From a checkpoint of a small mixture-of-experts model trained on Wikipedia.
Size: 9 layers, width 192.
Training: 388M tokens, 5927 steps.
Below are experts of layer 5 (counted from 0) of a mixture-of-experts language model. Rows are named router (the router's row for the expert), down (a neuron's output weights, with its number) and show model dimensions 48-95. Each number is 500 + 25 x the weight over its row's rms, rounded and kept within 0 to 999. Numbers have three digits each.
Before each expert's rows: "comes before" lists some tokens at least twice as common just after its tokens as in all text. This comes from a sample of Wikipedia text that the model never trained on. Tokens count by the router's weight.

# expert 94
comes before: "%", ".", " |", "0", " |\n", ","
router:470535502493508546456505538495481473517512481504507482499477496488490490511501506491536547489514445465544502512450529562499538530526508499538470
down0:517537526495490480462503491535491497465465531502506508515561482467475518475550486494535496496528504498463482533497481497510473462512516495485463
down1:489474500523507483525495497508498483500530496502493479522481487488483505460479485445530526499532497561508493502530445460479466499494518530500523
down2:514505441519520490454492419526502526515497537469537517481498465553448501505455509520514493481479483461521507499519488495530462515507501472499507
down3:531491489491536483500509491462495474459466447522545480538497515455488520519528445524542473475494530485527528504474488518475502516520538514496522
down4:478482494509476522503499500476533521502498433476504484506485523493523480464473518528504504516532502510487501496496550496561488503519543464484515
down5:523543564478490502531489525494486479515484492494491493530478475535535515525495485495511471469512506507506527485482506505520522503485536512496443

# expert 20
comes before: "0", "1", "3", "5", "2", "4"
router:452532547496523475516479505450504463502509494485562522440483501511515489536461526484491516502476486473501495526506486505457480495538513475531475
down0:553508546513518505478533522504518486528498494511492515468496474563502495500527460477502493503497509562505508496532491503499522489472468484453489
down1:497517460465506515503503508545507558479540506469469478489536515504478518550552486465503513514519516497513494520470515538499481511538529483470504
down2:493501474528505523507503483549495497484487505505430522495507536536508502511488505499521501498485514517512521517529521557485483481529522459482493
down3:529501487507495508500530477504492479490545462499520467484549499454466508502517551530489476513513512495509550522480501528517538522551486536446494
down4:463517442452563480505520558466518550520452507532482479508481489508495511534508493492469472559529468503507494499468504523488514494528537463498473
down5:513552504488477505509513488520515449511498551533501488494539499503526544497509517516532511491504476565466446508480464493508540493494469519465519

# expert 52
comes before: ",", " |", ".", "–", ".\n\n", ")"
router:537531504499516545488465440525478466507487452550513496473480481518517482508515516439518486481513469487498505478522490520497522500465521491529465
down0:516493492464491506548500508469492533503537464490495521511486482487490530481519465497460528535517486451494528501533482497482440496454540507497523
down1:509472501472529494512470485520490449498535454515493502522472499461488511527491507479488531482510531501519460510497485509507521505485521494509488
down2:463475471454466463456505449498541474511487491481538513502475516489535509471493517502480523476513534471458477490490515449537491487515546551497499
down3:495505529477468461510560512568484496457486501499501491537488464559504484486492523521481482481506490467521547449497490503518482510503496532480494
down4:498512508506464479495523486476507468499490491525518482550499429562483490509462461534479505497568517506479491493558528467496518532500449488518461
down5:533501507524487540511486506511516503548521508493490512496466492455523492509489514481504499523526510519518509529500501507477501505482498473494521

# expert 88
comes before: " the", " he", ",", " it", " she", " they"
router:504513516513513499486469458462510488495503522521499505488494490488502499469508523487523486486496455531493542499519532484525474510466532502546508
down0:499527469478500467504537472481490473493498529513507532498529526448487518478524507571497523494506510526511506561488476518492548488490516474522539
down1:518465520494479511488527472467454542466512514491543514505492470502477490516518491543528526526513506523499548515512514469518499491524490489517514
down2:525529468532483501520464497450479489511532524465526542491513503487483498474503469488524455517502439484522489493530559482515507503501502498481504
down3:534496486522557523520505478468520559467498509520508501462481536528493491516516488529499500463478461509559492476502506497486479471476491460496497
down4:493523556443477471495472546548494476508507500502507495532511505561515483504521514544497500534504501506498486428449497527497498466540486483509540
down5:519534509458448508508518501449484527496508497524461528494461492485507481504484484532506530475516503464522490469518484499518470513479494529478462

# expert 67
comes before: ":", " |", "\n", " by", " |\n", " /"
router:487477504530526458525491526515554467449487488512468529493517474523479442474490537472479518513496524476436502516475471516476472509470494484523509
down0:487493515495541492484497506497483466502510495507475510438480493538502501511505490505504487476511507494501509488489500500483476467505506480471494
down1:523517510475559432526509529540518529457455483523471485483461501458489506473511488545468495495484531511538473496468502495533531498521482499526506
down2:455512489494518525493535500512521517503527515506521513464541522481488507500509486508492503477482512469522519488486483470486527475533501492474446
down3:500536486468462485506503467506523454500473505505523477507512501516534498466507442462558514541500477483475500455485476504504529492445472515488548
down4:493462510540470497501485549483505455485427520504502513503498465531531467479477525516493526468518507507468468468498488530483534543512523491529489
down5:534524523507523502552529554478521485483524477515470484494504520516482552494517481488507504501578495495517477503496468505545489473475471503526522

# expert 78
comes before: " ", " Total", " —", " \"", " Turnout", " Win"
router:496508508527453496550514508500522566474462492501565542521499538537503477507530521493535490501508521532496487464472451543502517503461531534536516
down0:525483491504441506470480482505459546499536519505459470497468484463477545506486490523491508521512456530537505484516465488508456515443470476487489
down1:415504517496486475550487478512508459548506477470471511500464479527493486486491468543494464523462511504500514450480482561505475454460536488544545
down2:488506484468489496503500503484470464528528505456437477495513459473497531482464478537481501483495473490489477496470534503480547509473466485491506
down3:496517536485491509562496505463492477499531494481535487462477444454507503536483528500466502485485494490496532474524501508462466466456489478496489
down4:493520536474482505463469531440503512495513486516497514505518555490486487509520477479460513533523495488447499515515534511461521504502539509511473
down5:506467460470558529501495487501477487508511526455499482504476515485524481511488464500509517490489500450495471498493498445529532495494489486533495

# expert 79
comes before: "1", "2", " |", "3", "4", "5"
router:474480475508540495528464488470516527494475471533531483499477498503517456472519501492522509491504507499499509466546490486469506498535510449545495
down0:500473480544514527523469478522489507519533468501498516499479510528550520490536413495464459481501523437485452489491503479469519500484495519494495
down1:526511493496546509518532499491457485486452506527504477481479522459499489457522502532495489553539494465487489474503539524526474470504510519459467
down2:498470494516539506488500518463546517498498519494487540531480511519534500487490470507466494526510510464515497506521469484481499508491491518477465
down3:462488506479517466493508506484505495475511510544568518479483539482492502512520478494505477500489537490494525522494513534491481502480483534468497
down4:490517504520500475501545530463495505491501538516480514466557520499521484497479456550520497479464534488475483559490534446451504558484489492500494
down5:483503529525518480499539499502462499517491491524531512479445495473506478497526511524492509519508532482509470492518510500504522507520506542524482

# expert 33
comes before: "1", "2", "0", "3", "4", "5"
router:505494513512502485466499554456544449511474505505518507481513521506509477444438531522461469527474501479509510525508541511470506502543515549495498
down0:497473516499498485528515487462454515480514476506523495523497479509470482486518468511547527539514489489475532470524479511482537487495519530525487
down1:491497559560520519509502486520505486515522521499494506474502529524466501473510514495521492456476517498523538517468520513529534519439494505518474
down2:486510472433504524507498468484468477503516488488487488505497521490482512510465522512526473479508469484516545522515464518492505539502514455507505
down3:497505540538497511484517537533497472506519506454512488508535547540514475476517486518522493514488431487514542520514490487516512455514498530485511
down4:482505482457478411495528525502486548474524511458525474462518534537498524507514530477485491517540547457491490494497527513472484526506541477484565
down5:494485511505479524517452472494513512510489523498460486581516532532486543529496505497524442531534484486469480491461453547504522460439513534525470

# expert 1
comes before: " of", "The", ":", "==\n", "-", " in"
router:483470519500496497530484522520496547515485480510506480471502454502515520503509550511505448478484504492472518472429491526525501448474519510480504
down0:512525510503514503492500460527465478531520481504518501499502468491527511477475526482518552462536480480486481512476497491484522505514495464537540
down1:488502477511485475514497450499487482492529467511495477483471526576522505507475547504485463484511480469475471518525495540472484442503489508505466
down2:518497484517483517512479538493490496493524498489524486521545499479436477510526483508492495487484491512535539511514463495484469516516511506537518
down3:523527483509482487471516492528495500492509451492529527518512516517460514495479474465486507512474444537519509552513510483507517474498501464476488
down4:500495483524517466505515491508529525490477516509516483480466494503496495484522492511542475512497523503531499522519538484498499472508502487513511
down5:501496464486538451537493491479473519497463461526498530507439514446496495494496524471457461500500438516499508492499482486488545502498538522484512

# expert 32
comes before: "6", "7", "5", "8", "4", "9"
router:502509492549488550490472510479507484534486465483558505509529555498517519472478475526467552497471537495505514517530522516503535530476502483522508
down0:491521504495487525546493531490499453486528501502548501507484533477498512505515471524476562486499519483474509491519504458497511481499545463470491
down1:519514463508519524507506449511547499514536497530466496494506476474525530452478491493493415466475529511502506485513501504515462504466494507472514
down2:495463505550449488483475529479504509491533503481510507542499543501520473486480499543517501486478513505477511515486497531514512484469527496464459
down3:487473521506500517483499464532494548523465502469468508478449481478497502500529517487520550562493488477466492507523504491485531517485465509487483
down4:483511452487520479448524442543511507513497464493498506464509463504481512484475468518463497488482458517536460489498512475468499534519478505488489
down5:487516485505485513508462503481497509518521510472493509464467497488514516481437486519481484490529509533508500506531480493481525494492481547480487

# expert 45
comes before: "=", ":", "-", "\n", ")\n", "|"
router:502479485518542488541520532530534478481477489535455529483552503520483463503528510498515496505477458494498464470494506479477493493461522512510515
down0:531483493461518532508507461501510487473509478528505467505474518515538488537522509486488508482560521505484532499494481453495460515504483486503468
down1:468513470482526495469524512502499539492496497488471520499471501487477546472508479478507481529500460504512467470505481543478513514529489522500503
down2:514485469516456484512513462516486519498540480488498528485565487500515495506498517525462496508455488473465522493525487489499570495458479501487475
down3:534504496465493528506499486529459525447475479490497462533492466523500508527496549473473476516552493552517496523535499505533497524538521519520481
down4:514511462472504544497498513492491484477471504520511541498541475502481493515467527531472548440496459528570500540466447464492502468528483437503492
down5:490482482510485507507537531500482496494524470505515476505466494511555526507479492460487530461461507508477531551498511519513486525499529510460480

# expert 40
comes before: " ", " —", " −", " +", " %", " Votes"
router:508503493490466537526473513555536431543506486489508473456509521459519501529524475537498489482495487473534534510519512484493537521489531477497543
down0:505518498525514521521501497506431513542535492475514494536492473472469492515528455508512508471448521531555527460469508514500535530530557467477492
down1:517464453518498475483542495491490492540481485485492464489513506477509484524510461485515450474507497467482517489440471490505525434483487518458487
down2:526531468504478495511525504525505471521508507498525480516536520503522511483471483509491465543523492486463505520532473500563483509526545498525515
down3:515531546448501519522521470512484474518471519474520493465480492528452527538492487507498520479535463527527548483502521488485465503512474494502498
down4:491488550506523515535503483482493520525494431526458556513482521508508500552533492448526471525502481511532479526500491507566489534502499518486487
down5:467511472512493518492457572479486458484501536519499484491526511518459508519529518484506488496474532504485460498459504507450503495501519484539539

# expert 25
comes before: "9", "8", "7", "6", "5", "4"
router:536533494521482529517508526487506540519511540454509500447509523503504462528547524519472483467514558525481516504533490519476487534496508500515507
down0:553539490493511513482518469526525485472512486498484500506490464470463526504484492490480502454494538502473501497469481483514510491512489502502483
down1:474520470495467482487512477504497536530424515518498514504491506470488491533494511506505511487511508459518533535536496470513519452499461496534453
down2:522502511559519519485494490479511508518513537544548475533521497495512491475470517490474485466494460541487507490486477454528501477508454507516532
down3:474555494523504513417511553500466460493510539522523509514497476513488517543468535514479480508492544499510488513505513508499529477447492499486531
down4:467511482511536494504502479476499506461495516488504525484511503499521471509455478493522520518490503523521452528489447500462480475476481523476451
down5:464502519447488490512514539469530448506479521480464496486449482523450500514517583475507496477480512493498483502510473598472489494517534494538506

# expert 47
comes before: "}", ")", "′", "0", "_{", "3"
router:494527495514531551501533492455497473494476528483532510497485530497482476489479527507498522518462468483539506469482497484518515546496529538500479
down0:500480477504467471511501454504510522508529512519511520529484504509511515513512512493524460477485457502523512481503490528497522499515511446500543
down1:488501517465480511484525485500524498490509505477508502501505509489504478514522479515532498497464503527498511521486502506524500494482526521547509
down2:520499475503508505511513476498469479490548502502498501484522509516505503521452469484463520536517441507491481517507467523522498556532546481481490
down3:462541519525488509511510477502553515489516519509482533460526539517539515503517504478503543481481456515521476566493526482485510522425503520524517
down4:534500518491492492485470515543440538530551489501473496532512491497533534507470474532517482487541485510537542509492480494467490472529545502480518
down5:518543505455528506516473524488486503491555483474480548506496505493521519513501522448534459487501485510465497489517482498481484486512556519511471

# expert 48
comes before: " ", " —", " MPC", " +", " N", " L"
router:512436504504503491540492531498508517495498475524525517558501508504513554504496502526562513503488496534526491525523481516490428508521459554485473
down0:457510541504549515494532479475519477550526483505526549487484521500484515493527500518502463514499461458511480550494489492526469468522506490452473
down1:538534492535497489479556520493504497479473491547509523518490467503488518490499522510453488471482476532489520537455490488534522495521514494520492
down2:513519518474506484520527526503504473439519488494498494481521482510517496518491544513488496500518539482504504472455477536570537507455519523504488
down3:435490453495468537461524450538484499496490521476471507490498510501526508497492531489518462500507472475557475552485499482516476516474460502473539
down4:514492486528499512495471504491493515477497521476495493473489496544460489513547504473547495485482527509475497446491484504454508576488446540529524
down5:460520454476546495514526466501493508570483543472503469504472504476479503513530521495513465495541493465451489484493518476496533478492491548477471

# expert 42
comes before: " ", "1", "2", " century", "+", "uary"
router:480502495515517477502498475463523498490477456522557495459486501506505496532506482474526517480497519443512485513523524475485518529463525470480514
down0:500515499505500532546508507484463482522515521473500535509537493495502548464502504489470481503503534515528475512475534501508458512515511488496510
down1:508542507447507504466482496493498537519548508469469500518518522475506477481483502507514519510495452524527488475488486485525533491484473469516518
down2:515508524482500481478501511455515518455457462496532481486491496488520511509527457510509522506524466517496476501528501527502532502484475511533484
down3:479498517519499493508547523490492463521517514546503516490467461506475500483490527478511475499508513504555466497494459531531496503527504460485507
down4:468486500538530460502524508488545574510502537517540558480530553501525474493487495478490529482484510498531504526487497525521446499493539481489506
down5:432460504534500494470469524469497495478491481502522528517507485482482475515531510509497485506521477518493508505480491476498495515459535517516504